python train.py --activation="swiglu" --moe_layers=[1, 2, 3, 4, 5, 6, 7, 8, 9, 10, 11, 12, 13, 14, 15, 16, 17, 18] --init_std_router=0.0205 --norm="rmsnorm" --norm_eps=1e-06 --batch_tokens=[65536, 131072, 262144] --seq_len=768
Below are experts of layer 8 (counted from 0) of a mixture-of-experts language model. Rows are named router (the router's row for the expert), gate (a neuron's input weights, with its number), up (a neuron's input weights, with its number), down (a neuron's output weights, with its number) and show model dimensions 0-127. Each number is 128 + 32 x the weight over its row's rms, rounded and kept within 0 to 255.
Before each expert's rows: "mostly gets" lists some tokens that are sent to it at least half of the time. This comes from a sample of Wikipedia text that the model never trained on.

# expert 13
mostly gets: "ist", " film", " dr", " men", " long", " short"
router [ 54  83 178 123 183 158  86 152  88  91 159  86  87 186 129 138 114 165 159 126 164 125 195 100 119 130  93 152 101 117 105  95 127 107 113 142 180 115  79 112  91 151 113 139 134  92 133 133 168 151 107 109 168 131 140 126 135 186 145 126 166  96 156  69 147 139 154 148 118 126 147 103  89 105  85 150 144 177 117 156 189 134 131  46  66 114 152  77 124 149 180  98 101 180 106  98 129 102 138 122 100 110 189 140  89 149  88 123 119  71 157 143 150 175 134 153 159 135 110 140  63 130 135 116 107 103  77 168]
gate5 [166 134 140 136 162 113 177 139  60 137 119 146  73 179  53 130 140 149 113 157 128 129 153 106 137 137  91 144  89  88 103 160  83  92  89 134 202 161 147 163 109 134 183  94 162 139 112 125 155 145  91 164 140  89 157 128 145 114  56 128 132 140  79 165 101 137 117 106 111 162 159 144  97 145 130 138 156 163 181 174 161 114  91 123  90 130 126 104 132 107 160  68  95 136 132  83  83 165 188 187  92 128 180 109 137 143  74 175  56 121 101 186  89 171 130 122 136  85 138  98 120 141 125 138 139  88 121  92]
up5 [111 105 105 110 197  61 146 139 137 131 148 114 151 170 118  93 150  77 167 143 101 113 106 130 125  85 121 104 132 128 180 103 173 125 124 139 107 146 106 135 122 122  79 137 103 137 149  60  76 119 139 103 114 142 120  57 163 125 155 105 146 144 147 111 125 142 141  79 164 161 168 112 204 136 169 103  80  82 115  89 102  94 165 156 154  92 111 114 147 102 145 148 137 109 131 123 196  60 166 153  89 138  85 174  94 110 132 107 197 138 156 142 199  85  91 135 135 155  61 159 184  89  78 131 128 127  76 127]
down5 [ 80 132 150 109 109 135 151 184 109 104 145 107 117 134 141  83 190 135  97 104  69  98 157 140 143 127 154 111  97 170 167  70 133  92 135 100 159  93 100 129 135 168 136 170 152 123 164 106 138 145 150 114 121 158  92  84 146  95 195 146 172 161 133 142  98 199 135 176 158  77 130  74  96 109 153 143  77  76 134  77 131 121 127  99 151 123 112 107 117 134 140 119 118 128 116 161 185  61 145  94 108 164 149 145  89 175 142 132 132  13 139 151 116 159  91 129  90 163 141 120 159 107  56 131 146 108  87 170]

# expert 6
mostly gets: " |", "|", " —", " —;", "|---|---|---|", " MF"
router [109 112 136 110 173 114 176 131 120 159 129 105  97 143  54 101 124 141 143 130 134 135 145 128  88  84 113  81 138  84 113  71 111 106  76 148 163 110 144 108 129 134 136 136 161 108 152 128 135 200 112 127 116 146 191  85 193  87 164 117 146 125 154 113 128 180 138 178 174 150 122 143 101 152 179  89 131 156  59 138 148 129 151 121 112 135 143 117 100 141 154  93 126 255 148 111 152 156 109 115 128 144 107 173  96 169 122 158 145  87 167  81 145 167 128  86 161 156 116 208  83 166 107  95 171 133 106 130]
gate5 [ 94  69  87 139 137 126  77 131 234 118 130 121 116 166 130 134 103 101 144 133 111 112 162 126  75 100 180 119 136  43 142 147 149  92 161 241  76 113  92  97 108 137  93  74  97 103 144  84 161 126  94 143 119 130 132  87 105 105 123 129 118 155 128 133 128 154 120 125  75 126  99 101 165 140 129 137 137 110 101 132 143 130 140 129 156 117 195  53  94 115 153  89 168 189 187 138 102 108 152 149 105 160 104 131 102 101  84 106 162 137 141 103 170 130 111 109 129 131 155 183 168 151 141 165 168 143  81 112]
up5 [132 128 150 183 100  85 136 128  56 144  71 165 132  84 141  79 177 133 125 159 133 159  81 128 194 117  96 204  96 135  70 173 157 146  85 137 131 111 124 153 127 139 117 141 121 192 150 132 198  76 110 156 150  81 162 170 183 157 187 164 128 113 174 141  84 131 126 102 173  95 116 115 110 104 100 139 100  97  81 141 130 111 107 107 175 111  69 170 119 157 127 146 107 117  90  89 142 107 106 132 154 101 108 126 111 119 158 151 134 133  80 139  92  88  78 133 178 108 115 113 143 168 156 123 101  67 170  98]
down5 [133 183 177 169 161 117 140 157 171 121 142  86 142 121 134 118 186 139 173 115 102 184 121 112 162 144  83 142  87  99 140 151 115 104 166 110 163 101  89 137 101 141 168 119 129 180 133 110 182 146 133 158 134 107 105 149 172 184 120  63 124 123 127 131  93 164 104 166 137  91 161 120 142 128 119 136 119 154 142 165 194 141 176 198 111 147 143 121  74 126  96 164 168  84 126  51 158  93  81  88 131  84 146 181 106 118 144 126 135 177  73 154 117 109  65 118 158 119  87  75  87 154  80 173 163 135 156 146]

# expert 4
mostly gets: ".", " (", " In", ").", "\".", ".\""
router [118  97 128  77  99 145  96 124 162 136 123 142 121 147  65 130 139 122 122 152 144  89 117 110  59  99  79  92 121  97 116  96 138 139 118 108 145 144 111 138 118 138 150 126 117 142 121 127 138 129 157 188 153  96 175 129 128  99 135 121 166 107 149 137 140 120 169 183 167 100  82 126  54  90 158 172 178 185 149  84  61 109  96  96 116 100 138  39 128 138 160 130 138 223 130 113 144 137 163 176 137 144 189 200  87 174 139 169  94 143 126 126 157 126 117 104 138 127  98 150 102  67 102 138 111  62  68 152]
gate0 [ 88 111  95 108  77 126 194 109  72 134 189 112 175 129 115  84 126  66 127 111 169  59 157 103 151 142  59  94 147  65 127  86 142 146 117 180 123 180 170 138 128 101 139 128 118 173 155 132 114 154  97 108  99 161 130 120 172 112 112 133 120  68 128 153 110 121 173 161 150 134 155  91 151  63 100 149 184 181 138 111 103 112  96 119 154 106 154  68 126 101 137 125 107 109 142 119 185 130 159 113  85 124 137 117 135 139 206  88 114 115  85 150  77 163  65 101 132 100 150 153 143 106 170 125 168 110 138  85]
up0 [ 98 115 102 142 111 140  95 153 149 148 140 111 109 165 201  74 153 107 138 122 156  93 122 145 184 115 124 114  99 147  85 118 120 135 151 159  94 169 189 129 142 116 116  96 119 149 100 116  99 103 168  96 110 160 116 111 147 128 126 146 189 101 151 119 108 131 160 158 169  97 125 129 147 138 121 207 117 134 137 128  91  97 144 107 149  37 144  44 156  46 172 162 136 145 115 137 134  59 138 143 111 154 105 130 139  67 133 191 100 154 114 111  92 136 192 132  85 100 121 123 108 129 205 129 176  73  90  74]
down0 [132 131 140 167  86 115 159 153 158 152 149 158 143 105 122 174 172 181 209 107 117 155 128 111 115 105 190 104  75 108  83  94 155 142 105 148 153 100 137 168 128 140  67 150 165 134 192 112 157 148 144  89 141 135 169 167 147 117 122 139 145 156 129  82 121  63 149 163 129  96 117 131 197 105 193  84 132  91 153 122 161 153 192 149 134  83 145 173 114  99  91 124  84 135 127 156 112 170 147 137 128  87  73 167 143 136 114 129 108  79 122 119 166 112 178 146 137 141  51  55 121 112 140 174  72 104 129 124]

# expert 0
mostly gets: "T", "F", " W", "°", "K", "″"
router [109  93 161  83 113 164 104 112 147 151 145  76  75 163 110 119 110  97  69 112 127 141 135 170  84 113 102 155 185 124  96  50 119  84  98 167 200 143 147 126 102 122 150 166  88  86 105  74 127 181 105 149 148 123 182 126 162 104 164 101  95 121 177  87 159 161 121 161 198 111 101  86  93 127 146 121 125 139  82 121 121 169 165 147 121 107 168  39 115 114 133 118  87 114 166 142 206 102 148 132 139 134 147 106 103 130 109 117 115 121 141 119 162 118 114 113 170 151 137 138  88 105  41 125  79 133 129 105]
gate5 [128   0 154 172 163 144 130 158 193 146 155 123 127  87 125  60 118 190 134 127 121 162 148 145 134 127 133 103 132 125 103 114 157 130  97 164 107  86 171 114 164 105 162 108 131 134 124 143 128 129 136 183 141 151 143 106 150 171 131 104 127 130 139 163 114 145  59 180 121 123 136 143 100 114 161  59 126 156 174  97 131 153 206 141  87 128 136 141 111 152 171  79 200 126 123 153 142 100 163 120 175 177  84 144 117 105 172  81 181  95 107 138 110 119 119 117 166 200 124 101 108 133 115 135 176 117 124 118]
up5 [185  60 130 127 121  41 107 118  89 138  67 145 135 123 123 123 105 174 130 139 107 120 139 147  97 173 167  83 163 141 185  61 141 170 172  93 127 142 157  94 119 106 177 104 105 136 141 100 104 134 122 188 108 104 121  45 147  85  84 113 142 120 126 177 119 143 154 172  99 130 103 116 135  64 113 118 118 100 121 165 100 109 125 151 123  92 137  76 110 126 106  89 168 107 138  42 160 106 116 154 140 113 121  90 115 142 143 151 113 112 122 144 123  87 205 154 121 138  61  92 107 105 162 100  80 137 141 189]
down5 [151  77  96 128 121 143 145  98 102  94 157 135  82 128 143 106 125 184 107 132  71 107 226 141 158  44 114 149 154 158 160  97 157  85 196 132 146 110  97 156 152 161 130  85 225 155 104 168  72  80  96 118  94 102  91 139 174 145 128  77 178  87 109 114 168 111  93 150  79  56  93 139 118 142 130 123 133 109 140  60 139 139 116 115 139 157  93 110 193 142 164 152 131 130 155 157 128 107 137 140 154 128 110 135 110 160 173 139 116 136 115 145 115 138 195 147 153 131  83 116 137 143 157 119 132  89 108 125]

# expert 9
mostly gets: ",", " and", "),", " which", " but", " or"
router [106  80 175 125 131 180 116  79 139 140 153 107  88 156  67  71  87 127 108  79 153 152 155 160 150 103  95 106 178  94  76 138 129 106 117 147 153 119 130 125  97 138 108 103 117 104 203  95 139 157 103 133 130 134 143  86 175  91 218 140 190 114 128 124 164 172  79 128 104  88 100 140  93 159 107 167 190 147 159 111 105 161  90 146  70 116 172  87 155  96 125 146 131 156 127 124 133 110 100 121 104 155 116 225  87 141 132 148 117 147  90  77 130 148 131 148 126 140  39 130  99 150 132  95 150 110 126 124]
gate5 [136 144 147  94  71 170  98 152 171 110 107 110  51 149 202  53  76  93  71 128 129 137 147 124 130 108  88 175  82 129 110 143  95 156 101 135 119 139 165 142 148 150 109  78  82 105 128  87 190 175 132 111 118 159  87 174  90 114 127 125 143 129 138 134 117 117 133 149 109  97 123  94  92 184 196 120 129 123 149 105  99 197  61 111 165 158 122 133 130 155 140 142 149  90 123 126 113  65 171 180 123 155  76  89 126  93 129 188 118 112 131  95 180  81 109 139 115 120  90 168 107 113 106 145  75 131 127 113]
up5 [161 111  81 145  99 181 102 160 170 148 108 132 128 160 100  97 106 112  99 138 134 122 123 160  44 125 207 126 154  88 102 155 161 119  85 147 144  98 127 118 174 136 142 114 116 138 107 124 128 189 146 136 137 135 133 176 110 122 138 180 179 158 134 138 109 110  95  75 139 136 115 169  97 183 228 100 159 117 184 100 154 169 107 127 171 149  98 151 112 175 156  92 151  75 119 130  67  77 116 142 134 187 129 113 119 118 127 143 118  73 125 123 116 128 141 180 134 163 124 199  66 124  90 158  94  74 139 105]
down5 [ 80 111 111  63 128 143 119  84 176 122 190 136 151 145 145 107 130 132 136 189  85 119  72 121 118 128 142 108 175  79 142 158 130  91 106 119  77 185 166 143 166 121  99 130 182 169 121 123 146 155 128 108 144 178 168 194 186 102 102 147 140  77 164 128 109 106  61 139  89  74 145 140 165 143 156 135 170 146 120  82 165  85 144 143  72 157 106 200 184 132 130 104 121  72  84 166 112 131 166 182 114 138 148 105  92 119 135 136 144 135 148 116 132 183 107 163 111 154 154 205 102 137 123 138 127 145 147 116]

# expert 8
mostly gets: "9", "1", "2", "5", "7", "8"
router [116 114 112  91 110  78 100 103 114 135 156  87 103 126  72  83 152 140 164 168  85 134 150 117 107 152 113 135 160 118  48  99 127 137  91 105 186 149 173 131 100 128 190  81  87  44 131 126 192  85  93 170 154 128 154 123 157 123 151 115  92 188 142  98 121 161 130 159 123 146 110 105 115  89 164 118 117 151 112 126 129 171 124 127  83  77 154 147 162 139 176  92 175 153 106 113 147 171 120 153  63 111 129 103 127 143 153 155 154 155 112 104 169 141 130 196 182 117  48 148 110 100 155 113  98  91  99  74]
gate5 [109 100 107  75  68  91  57 108 142 183 112 118 114 130 106 112  72 146 112 113  89  97 141 137 132  84 159  99  70 184  81 104 102 168 125 156 150 192 132 158  94 110 131  87 154 160 158 116 118 166 166  77 123  94 135 112  75 125 153  93 122 181 201 123  73 138 146 115 104 108 113 133 138 126 127 163  91 195 117 116 122  98 196  85 108 148 129 138  96  79  66 120 124 126 141 104 166 173 164 104 141 113  90  51 143  81  93 123 146  92 114 121 174 121 116 125 110  93 103 132 172 152 125 127  92 154  92 124]
up5 [157 150 107 141 132 146 190 160 104 155 175  88 117 130 118 108 164 163 176 154 120 124 122 133  99 114  87 117  73 102 145  95 151  96 168 107 135  94 116  99 144 129 174 138 116 110 125 142  84  91 158 101 147 125 157  65 170 134 134 106 163 179  58 103 143 109 131  90 155 119 177  93 103 145 119 155 168 117 167 245 163 133 145  77  78 115 196 189 129 172  78 123  86 156 128 128 122 108 122 112 115 130 116 134 118 111  91 191 108 185 107 141 113  99 177 132 127  98 147 180 111 143 140 158 165 134 135 199]
down5 [148 141 136 166 146  85  41  96 156  75 103 123  75 110 147 171  89  75 127 110 160  78  88 189 162  89 180 122 155 119 151 139 161 129 124 153 129 142  88 142 142 134 118 155 150 210 160 155  81 114 101 149  57 117 126 165 152 133 118 125 135  95 152 132 139 131 130 120 140 106 131 116 102 111  87 103 194 152 104 179 165 118 165  83 165 145  95 100 131 124 121 154 115 147 102 195  98 138  90 156  86 109 126  85  77 108 168 148 120 159  85 141 125 165 168 109 168 160 165 139 111  94 148 183 150 153  88 196]

# expert 14
mostly gets: " New", " United", " University", " States", " National", " American"
router [190  56 189 111 173 176 117 117 111 163 178 112 108 177 109 136 129 156 140 125 133 148 138 125 107  79 133 134 130  70  27 105 147 113 101 130 161 179 129 100  95 144 128 156 101  98 112 151 152 175  96 169 137  61 178 144 135 120 116  77 141 176 161 107 122 151 110 136 106 105  98 144 100 171 137  67 150 180 101 108 156 138 125 100  99 104 175 134 135 146 146 116 153 137 180  94 160 145 163 168  52 121 124 176 105 141 115 158  72 111  92 131 147 125 187  93 173 170 107 167 102 161 130 132 144 124  92 137]
gate5 [161  79 147 147  85 141  97 163  68 128 207 118 112 123  94 106  63 149  88 101  69 150 113 139 138 110 144 182  90  96  77 167 169 151 110 157 144  89 184  40  98 101 132 155 156 158 111  98 189 128 125 132 150 114 172  94 138  95 154 149 138 167 120  88 147 114 146 115 117 126 148 186 131 172 107  39 161 136 110 150 142 124 104 126 124 108 122 107 132 148 129  78 159 139 124 183 164 130  99 165 141 142 137 110 156 172 108 157 101 166 147 129 103 108 143  87 166 181 154 145  90 163  64 114 121  90 115 171]
up5 [148 175 208  93 105 118  98 117 103 107 139 133 108 110 120  72 130  90  97 154 167 121 190 132  88 119 151  96 122  92  70  80 169 139 130 108 170 176 151 122 129 135 156 157 132 169 125  96  72  75 165 147 169 134 174 130 141 100 119 169  87 207 141 147  88 116 116 165 163 163 161 120  98  99 175 145  80 171 178 138 146 113 147 174 154 109 161 143 107 109  97 127  87  69 180 116 135 131 122 145 147 158 116 153 128 158 131  68 107 126 166 134  72 139 101 152  88 164  98  89  99 154 104 157 139  65  78 108]
down5 [181 141 135 127 103 181 135  91 174 150  99 118 155 133 201  78 154 123  93  86 112 152  92 181 173 177 144 109 147 136 134 127 173 132 144 137 142 149  90 134 100 184 126 193 109 154 107 181 127 127  96  79 108 157 174 123 135 100  88 161 105 155 145 136 135 131 105 154 136 149 130 186  54  99 128 111 127 185 141 106  75  88 159 167 126 141 185 109 133 102 103 139 196 137 121  66 155 138 116  96 123 101  68 120 120 152  50 160 136 164 136 185 134 136 116 108 150  40  94 136 115 101 123 132  92 130 132 106]

# expert 15
mostly gets: "–", " de", "′", "á", " John", "í"
router [144 111 200 130 150 157  96  89 108 169 107  85  92 173 127  99  87 131 121 126 174 112 159 144 152  96  83 106 143  91 123  75 117  83  67 155 164 120 147 152 140 121 149 171  53 141 114 177 118 133 119 153 151 101 142 162 135 113 134 123 115 125 145 146  98 134 119 120 174 110  73 119  72 105 143  74 117 182 142  56 137 167 127 111 101 121 193  99 105 110 130 134 126 176 113  98 151 136 149 165 139 159 108 195 128 124 113 153  89 131 144 113 188 131  75 161 167 173  86 222  80 129 122 171 115  76 133 155]
gate5 [139 103 173 134 135 109 156 100 121 169 134 108 114 126 134 121 176 170 118 193 141 107 166  73 110 115  75 107  98 126 111  85 144  63 106 172 148 167 125  96 119  78 141 128 150  56 158 119 138 112 123  97 119 132 182 112 109 162  68 114  56  78  61 165 113 159 143 154 118 141 114 178  99 144 109 123 105 128 156 138 138 142 115 184  97 108 171  96 100 163 150 138 162  99 113 102 119 113 184 138 168 189 119 117 104 124  58 103 148 105 144 121  89 132  73 197  84 148 100 104 152 205 142 160 153 123  95 157]
up5 [ 93 128 107  84 180 143 111 119 160 117 162 112 134 162 137 101 137 149 118 127 102 165 107 127 105  98  96 121 176 149 121 115 120 216 172 135  92  48 140  85 128 111 142  77 124  57 127 117 140 137 144 151 127 111 104 133 135 184 159 106 156 152 147  92 154  94 173  84 116 108 110  73 115 200 124 147  76  78  92 171 109 119 152 134  92 160  57 139 143 167  75 103 143 151 122 145 152 193 112  85 147 123  85  86 131 154 135  94 167 120 138 151 153 176  95 101 134  78 160  94 145  83  80  96 182 108 161 102]
down5 [159 132 148 106 145 125 108 148  82 144 152 162 185 143 119 117 138 136 132 126 148 108 163 140  83 141 111 137 129 182 209 112 166 129 175 137 164 151 139  42 150 146 122 112  95 139 202 153 114 110 169 234  78  99  90 144 133 127 117 126 122 149 172 155 126 139 132  88 163 113  89  88 106 112 123 138  69 127 181 102 171 107  82 154 128 119 158 136 100 138  90 164  87 116 182 102 162 116 156 102 154 166 167 162 148  99 139 138 187 192 126 106 127 145 170  91  84 150 192  81 142 142 143  87 142 136 163 124]

# expert 1
mostly gets: " in", " was", " on", " with", " for", " is"
router [109 111 148 100 144 112 124 157 185 144 144  93  77 134  96  63 127 132 143 138 102 106 132 136 173 142  38  78 132  79 126  82 100  95  98 154 126  94 162 158 144 130 105 138  99  91 154 142 234 149 117 126 131 155 158 167 108 131 110 123 156 133 169  96  73 177 120 159 160  81  69 139  54 138  93 162 139 155  83 112 151 116 148 136 115 116 178 126 119 132 161  68 107 174 181 126 170 110 157 151 128 117 175 161 142 122 107 174 120 152 100 121 164 144 147 142 135 130  44 166 144 140  87 156 161 112  97 151]
gate5 [ 97 142  73 118 163 142 176  87 140 125  95 103 111  98 152 150 103 126  90 174  90 127 131 140 146 176 111 101  67 121 147  76  94  72 148 152 186 123 145 133 131 152 101 188 136 176  95  95 148 131 130  82 153 127 193 119 124 113 154 122 149 121 170 133 117  98  94  87 126  83 109 101  98 126  86 127 167  88 107 116 113  95 103 125 148 171  91 102 143 127  67  50 143 190 142 126 148 119 106 115  63  84 119 221  82  90 136 177 153 178 139 144  82 165 157 180 140 133 136 135 114 129  71 129 133 109 113 156]
up5 [124  92 110 149 117  69 176 124 139 148 135 105  96 136  86 107  67 118  73 153 131  89  81 187 109 118 139 138  86  91 136 115  76 120 147 103 168  87 137 174 171 151 106 171 118 183  82  76  85 112 144  99 127  85 135 173 136 136 166 114 190 152 168 157 161 122 142 176 174 107 128  89 113 107 114 164 181  84 126 125 148  96 121  76 160 173 183 136 135 126  94 110  79 178 130 134  94  62  92 139 103 107  98 152  98 125 116 164 149 163 149 122 131 150 161 198 140 129 163 131 175 166 155 131 161  89 147 168]
down5 [102 106  71 121 157 124 117 165 165 123 180 124 173  50  67 155  52 146 104 164 123 170  79  68 156 167 207 139 133  92 137 110 132 115 120 134 128 115 174 201 145 148 130 127 152 151  75  85 137 105 118 122 195  98 118 181 142  85 172 183 142 136 133 142 119 117  58  81  64  84 132 102 106 129 147  99 148 144 173 170  83  94 122 149 122 136  93 188 145 115 103 104 118 118 123 187 120 100 154 123 147  95 139 118 117 146 115 148 140 170 130  98 140 105 113 151 125 133 162 102 191  99 128  99 125 131 100 117]

# expert 11
mostly gets: " the", " a", " his", "The", " an", " The"
router [141 117 119 147 122 166 104 135 137 141 181 121 104 198  69 115 131 145 155 115 175 113 147 112 115 117 136 131  83 115 139  39  83 132  69  72 134 175 167 115 105 151 133 184 117 132 166 130 124 115 106  90 126 133 143 136 103 123 175 151 117 172 119  69 153 195 104 153 133 139  60 132  57 161  86 127 183 215 134  70  80 154 166  75  43 131 142 108 116  79 133 109 120 173 161 109 114 152 142 144  82 150 188 124 118 132 145 139 128 109 101 142 133 103 127 127 144 138  95 158  93 157 109 148 122 129 129  85]
gate5 [113  61 118 172  77 176 141 134 122 150 178 118  62 148 107 142 138  93  99 167 194 108 150 155 167  58 114 113 157 157 147 104  86  86 132 113 111 143  97  97  80 153 104 105 120 186 213  94  93 137 175 123 118 131 119  90 142  98 128 149 176 159 122  81  73 143 110  63 149  97 137 104  49 144 145  78 140 151 128 131 179 130 144  71 118 155 134 116 114 102 135 104 109 108 123  86 118  91 169 160  73  94 167 118 132 101 128 153 141 125 115  95 148 101  96 146 126 182 140  96 131  63 132 131 158  90 147 109]
up5 [223 109 124  99  87 123 131 160 108 124 166 107 104  93  86  97 213 127 161 100  97 101 141 145 164 134  93  87 123  76 103  95 117  97  81 162 100 102 160 117 155 134  88 121 139  64 156 159  83 144  70  97 107 160 143 112  88 162 124  89 112 141  90 118 124 113 148 129 138 138  80 126 111 104 142 159 136 101 140 142  96 188 104 173 139 100 122 123 162 101 126 161 140 111 117 164 148 204 157 180 127 154 156 135  90 130 114  82 156 111 126 178 117 107  88 167 142 126 127 186 129 136 206 188 159 179  96 168]
down5 [139 130 127 130 158 114 178 104 107 109 132  64 154 125  93  95  99  83 110 166 103 129 139 157 167  80  30  71 148 134 149  95 143 120 145 130 129 149 190 108 177  77 126 140  88 124 150  77 122 161 109 156 179 115 183 113 129  63 149 112 135 140 106 147 136 149 144 162  93 154 159 140 112  76 124 166 157 119 117 135 175 123 127 116 151 197 133 108 119 168 143 117  90 141 172  69 157 150  61 113  94  83 119 173  87 136 134  80 108 177 116 124 114 132 101  99  43 142 133 135 206 108 143 117 160 116 110  96]

# expert 12
mostly gets: " part", " member", " number", " him", " Minister", " there"
router [ 84  82  90  82 130 137 149 106 167 146 146  97  92 177 114  24 145 119 115 150 150 168 127 132 120 103 105 124 147  79  86 125  92 104 114 138 184 177 148 136  99 101 109 148  97  58 143 150 152 111 102 141 158 140 152 137 156 134 166 143 151 158  96 147 166 161 108 138 145 119 101 133 123  92 143 115 131 172 134 138 116 174  84 111  99 128 145 150 140 155 168  95 100 142 171  89 220 117  94 122 165 151 179 138 122 187 115 155 144 139 135 112 198  79 131  94 181 153 116 164 162 227 126 137  94  93  89 139]
gate10 [ 94  72 104  75 136 147 132  54 150 164 137 114 124 125 117 122 151 137 155 110 123 119 138 122 176 110 149 132 152  98 120  87 100  80 149 136 170 151  87 113 118 168  45 129 156 165 121  96 160 137 151 115 123  95 171 153 109 118 148 172 108 126 103 166 105 158  90 205  97 146  83  75 102 109  99 136 138 148 126 196 109 111  82 102  98 152 179 145 168 144 115 111 122 119  63 131 155 106 126 123 111 136 200 159 170 156 195 138 143 117 235 128 167  62 110 149 147 106 121 147 127 144 156 102  85  91 139  99]
up10 [129  87 153 103 124 143 129  76 147  77 118 163 134 172  98 188 100 129 125 163  92 118 190 126 123 101 194 122 125 123 126 164 133 111 121 139 122 180 139 110 132 203 120 135 117 208 188 173 175 159 188 105  82 111 151 178  82 165 180 168 159 130 116 159 119 102 117 108  80 160 130 105 143 116  70 135 110 108 156 134  97 119 110 136 153 194 147  87 189 146 149 138 125 142 139 134 140 126 142 113 140 144 126 168 138 139 159 123 117 106 113 144 136 179 121 209  86 180 146 165 119 115 110  67 175 162  61 119]
down10 [167  93 143 132  80 169 140 115 135 119  89  94 186 154  96 132 135  98 219 173  94  61  86 138  95 106 150 100  61 169 106  72 102  80  94 124 125 162 118 135 110 122 111 139 100 144 135  87 160 101 125 165 104 100 130 196 129 148 198 217  88 146 123 112 120 124 151  78  88 118 176 138 151 127  88 112 132  88 152 141 140 128 118  88 122 144 130 125 198 108 113 124  91 115 105 181 162 134  68 148 133 176 150 159 158 121 150 141  98 153 167 112  98 145 103 100  98 109 177 105 112 194 140 157 138 122 140 138]

# expert 5
mostly gets: " M", " K", " S", " G", " T", " N"
router [109 115 106 148 164 163 133 118 141 179 133  69  96 171  73 135  87 122 122 132 155  94 173 122  80 106  99 150 120  82 109  90  82 128 116  99 173 102 162 112 108 103 122 133 129 112 168 154 123 112 115 136 131 147 105 101 152 100 140  77 151 141 162  89 173 149 173 196  93  98  87  48  99  82 157 152 148 146 103  61 138 123 141 163 105 108 132 137 107 138 109 161 152 142 118 133 147 168 102 126  58 158 127 182 123 126 153 145 102 166 129  88 175 115 124 132 105 166  44 188 132 154  30 107 111 108  79 105]
gate0 [ 85  69 195 131 127 138 104 171 152 102 134 129 110 109  90 157 101 131 144 123 137 138 118 106 161  74  88  63 157  86 126 119 182 131 134 174 107 114 118 132 125  90  90 103 130 157 127 142 136 128  59 106  98  95 139 128 103 132 148 114 117 129  81 107  94 191 165 151 117 138 169  97 199  93  81  77 118 111 180 130 163 123 133 181 185  97 156 162 147  89 154 134 165 146 153 121 113 156 119 119 111 138 159 153  83 193 178 119 174  97 146 143  98 135 102 132 146 174  17 123  85 127 141 130 153  95  73 139]
up0 [138  83 101 101 105  65  95 131 181 117 124 139 122 167 153 151 118 141 149 190  76 124  57 129 195 150 123  93 102 157 166  96 109  90 168 105 170 119 144 108 167 133 108 144 121 139 183 106 122 113 180  88 172 160  40 178 152  93 115 116  97 172 105  93 119  96 180 176 120 135 103 152 124 122 177 176 129 112 132 114  91 154 140 123 108 136 176  91 168 163 142 179 144 165 113 187 156 152 130  99  88 114 168 147 155 122 154 150 101 154 121 109 117 154 148 154 131 137 136 233  93 114 131 134  98 113 107  92]
down0 [106 145 187 162  52  83  76 197 208 133 133 141 129 115  77 109 104 104 136 155 110  98 143 150 160 137 134 148 173 128 117  96 139  64 137  98 149 129 102 175 124 113 129 118 125 167 121 127 149 185 154 105 128 142 116 143  95 133 133  96  82 110 121 144 157 111 187 159 130 127 180 132 106 109 140 158 116  98 128 111 122 121 178  55 104 137 127 149 179 115 123 185 169  86 170 110 149 122 181  79 206 105  94 143 123 126 115 117 107 139 168 143 165 161 135 159  99  84  95 150  90 147  62  95 108 175 197 111]

# expert 7
mostly gets: "ation", "ations", "ions", " School", " game", " film"
router [118  98 126  54 121 169 129 130 156 151 164 141  41 173  94 143 145 150 140 127 113 114 122 162 115  97 125 133 181  69 112  86 163  64 123 127 165 129 113 132 109 155 146 168  86  76 136 141 162 139  68 127  99 102 178 155 155 183 116 172 121  91 158 123 136 132 119  90 109 117 101 105 113 146 151 143 107 189  73 132  90 138 129 155  91 152 171  95 138  99 216 121 153 154 129 117 149  89 103 166  86 157 138 147  89 220 119 171 118  77  84 131 139 115 152  87 166 141  99 134 105 130 150 107  91 118  79 170]
gate10 [115 155 115 179 124 174 114 135 152 173 124 117 109  62  78 155 237 166  93  92 119 109 113 216 115  73  99 164 113 112 157 154  95 141  95 118 146 168 165 103  95 145  77 112  98 106 132 169 144 159  91 122 125 185 146 140  95 178 139 166 174 146 152 167 175  86 136 108  89 141 107 120 158 128 163 155 140 175 134  95 120 170 127  89 121 174 102 114 125 174  99 108 141 177  89 128  89 108 140 118 125 121 189 162 114 143 103 183 103  98  94 160 108 118 132 165 118 157 149  95 104 151 173 120 129  94  78 133]
up10 [172 131 128 116 107 133 110  62 158 131  88  76 113 103 142 137  44 115 158 108 107 155 118 110 189 176  67 105 157 106  70 110 142 102 169 109 150 129 188 104 120 157 114 148 157 128  56  86 179 130  96 154 165 118 142  49 131  83 113 122 163 159  94  82 121 132  90 144 142 132 117 134  89  95 118 128 120 108 143 114 119 115 106 137 133 130  96 164 178 151 132 157 115 104  97 165 104 154 147  87 177 163 132 134 177 140 177 122 109 141 143  85 108 101 187 211 119 125 180 150 199 113 154 144 104 151 128  75]
down10 [165 105 165 130 131 121 154 139 120  90  86 190 159 138  82  76  99 146 186  94 129 188 123 191 101 113 107 123 130 112 183  77 139 143 141 119 136 149  96 124 106 144 146 186 119  90 157 218 106 128 146 115 138 125  87  93 121 137 190 115 123 102  60 140 148 150 108 103 207 145 152  99 115 140 152 152 156 126 129  80 129 143  98 117 121 121 119 144 118 136 132 142 225 131 104  92 143 145 122 127 182 132  92 175 112 129 152 163  54 135 125 138 125 100 146 158 133  92 152  57 154 101  84 181 193 139 143 114]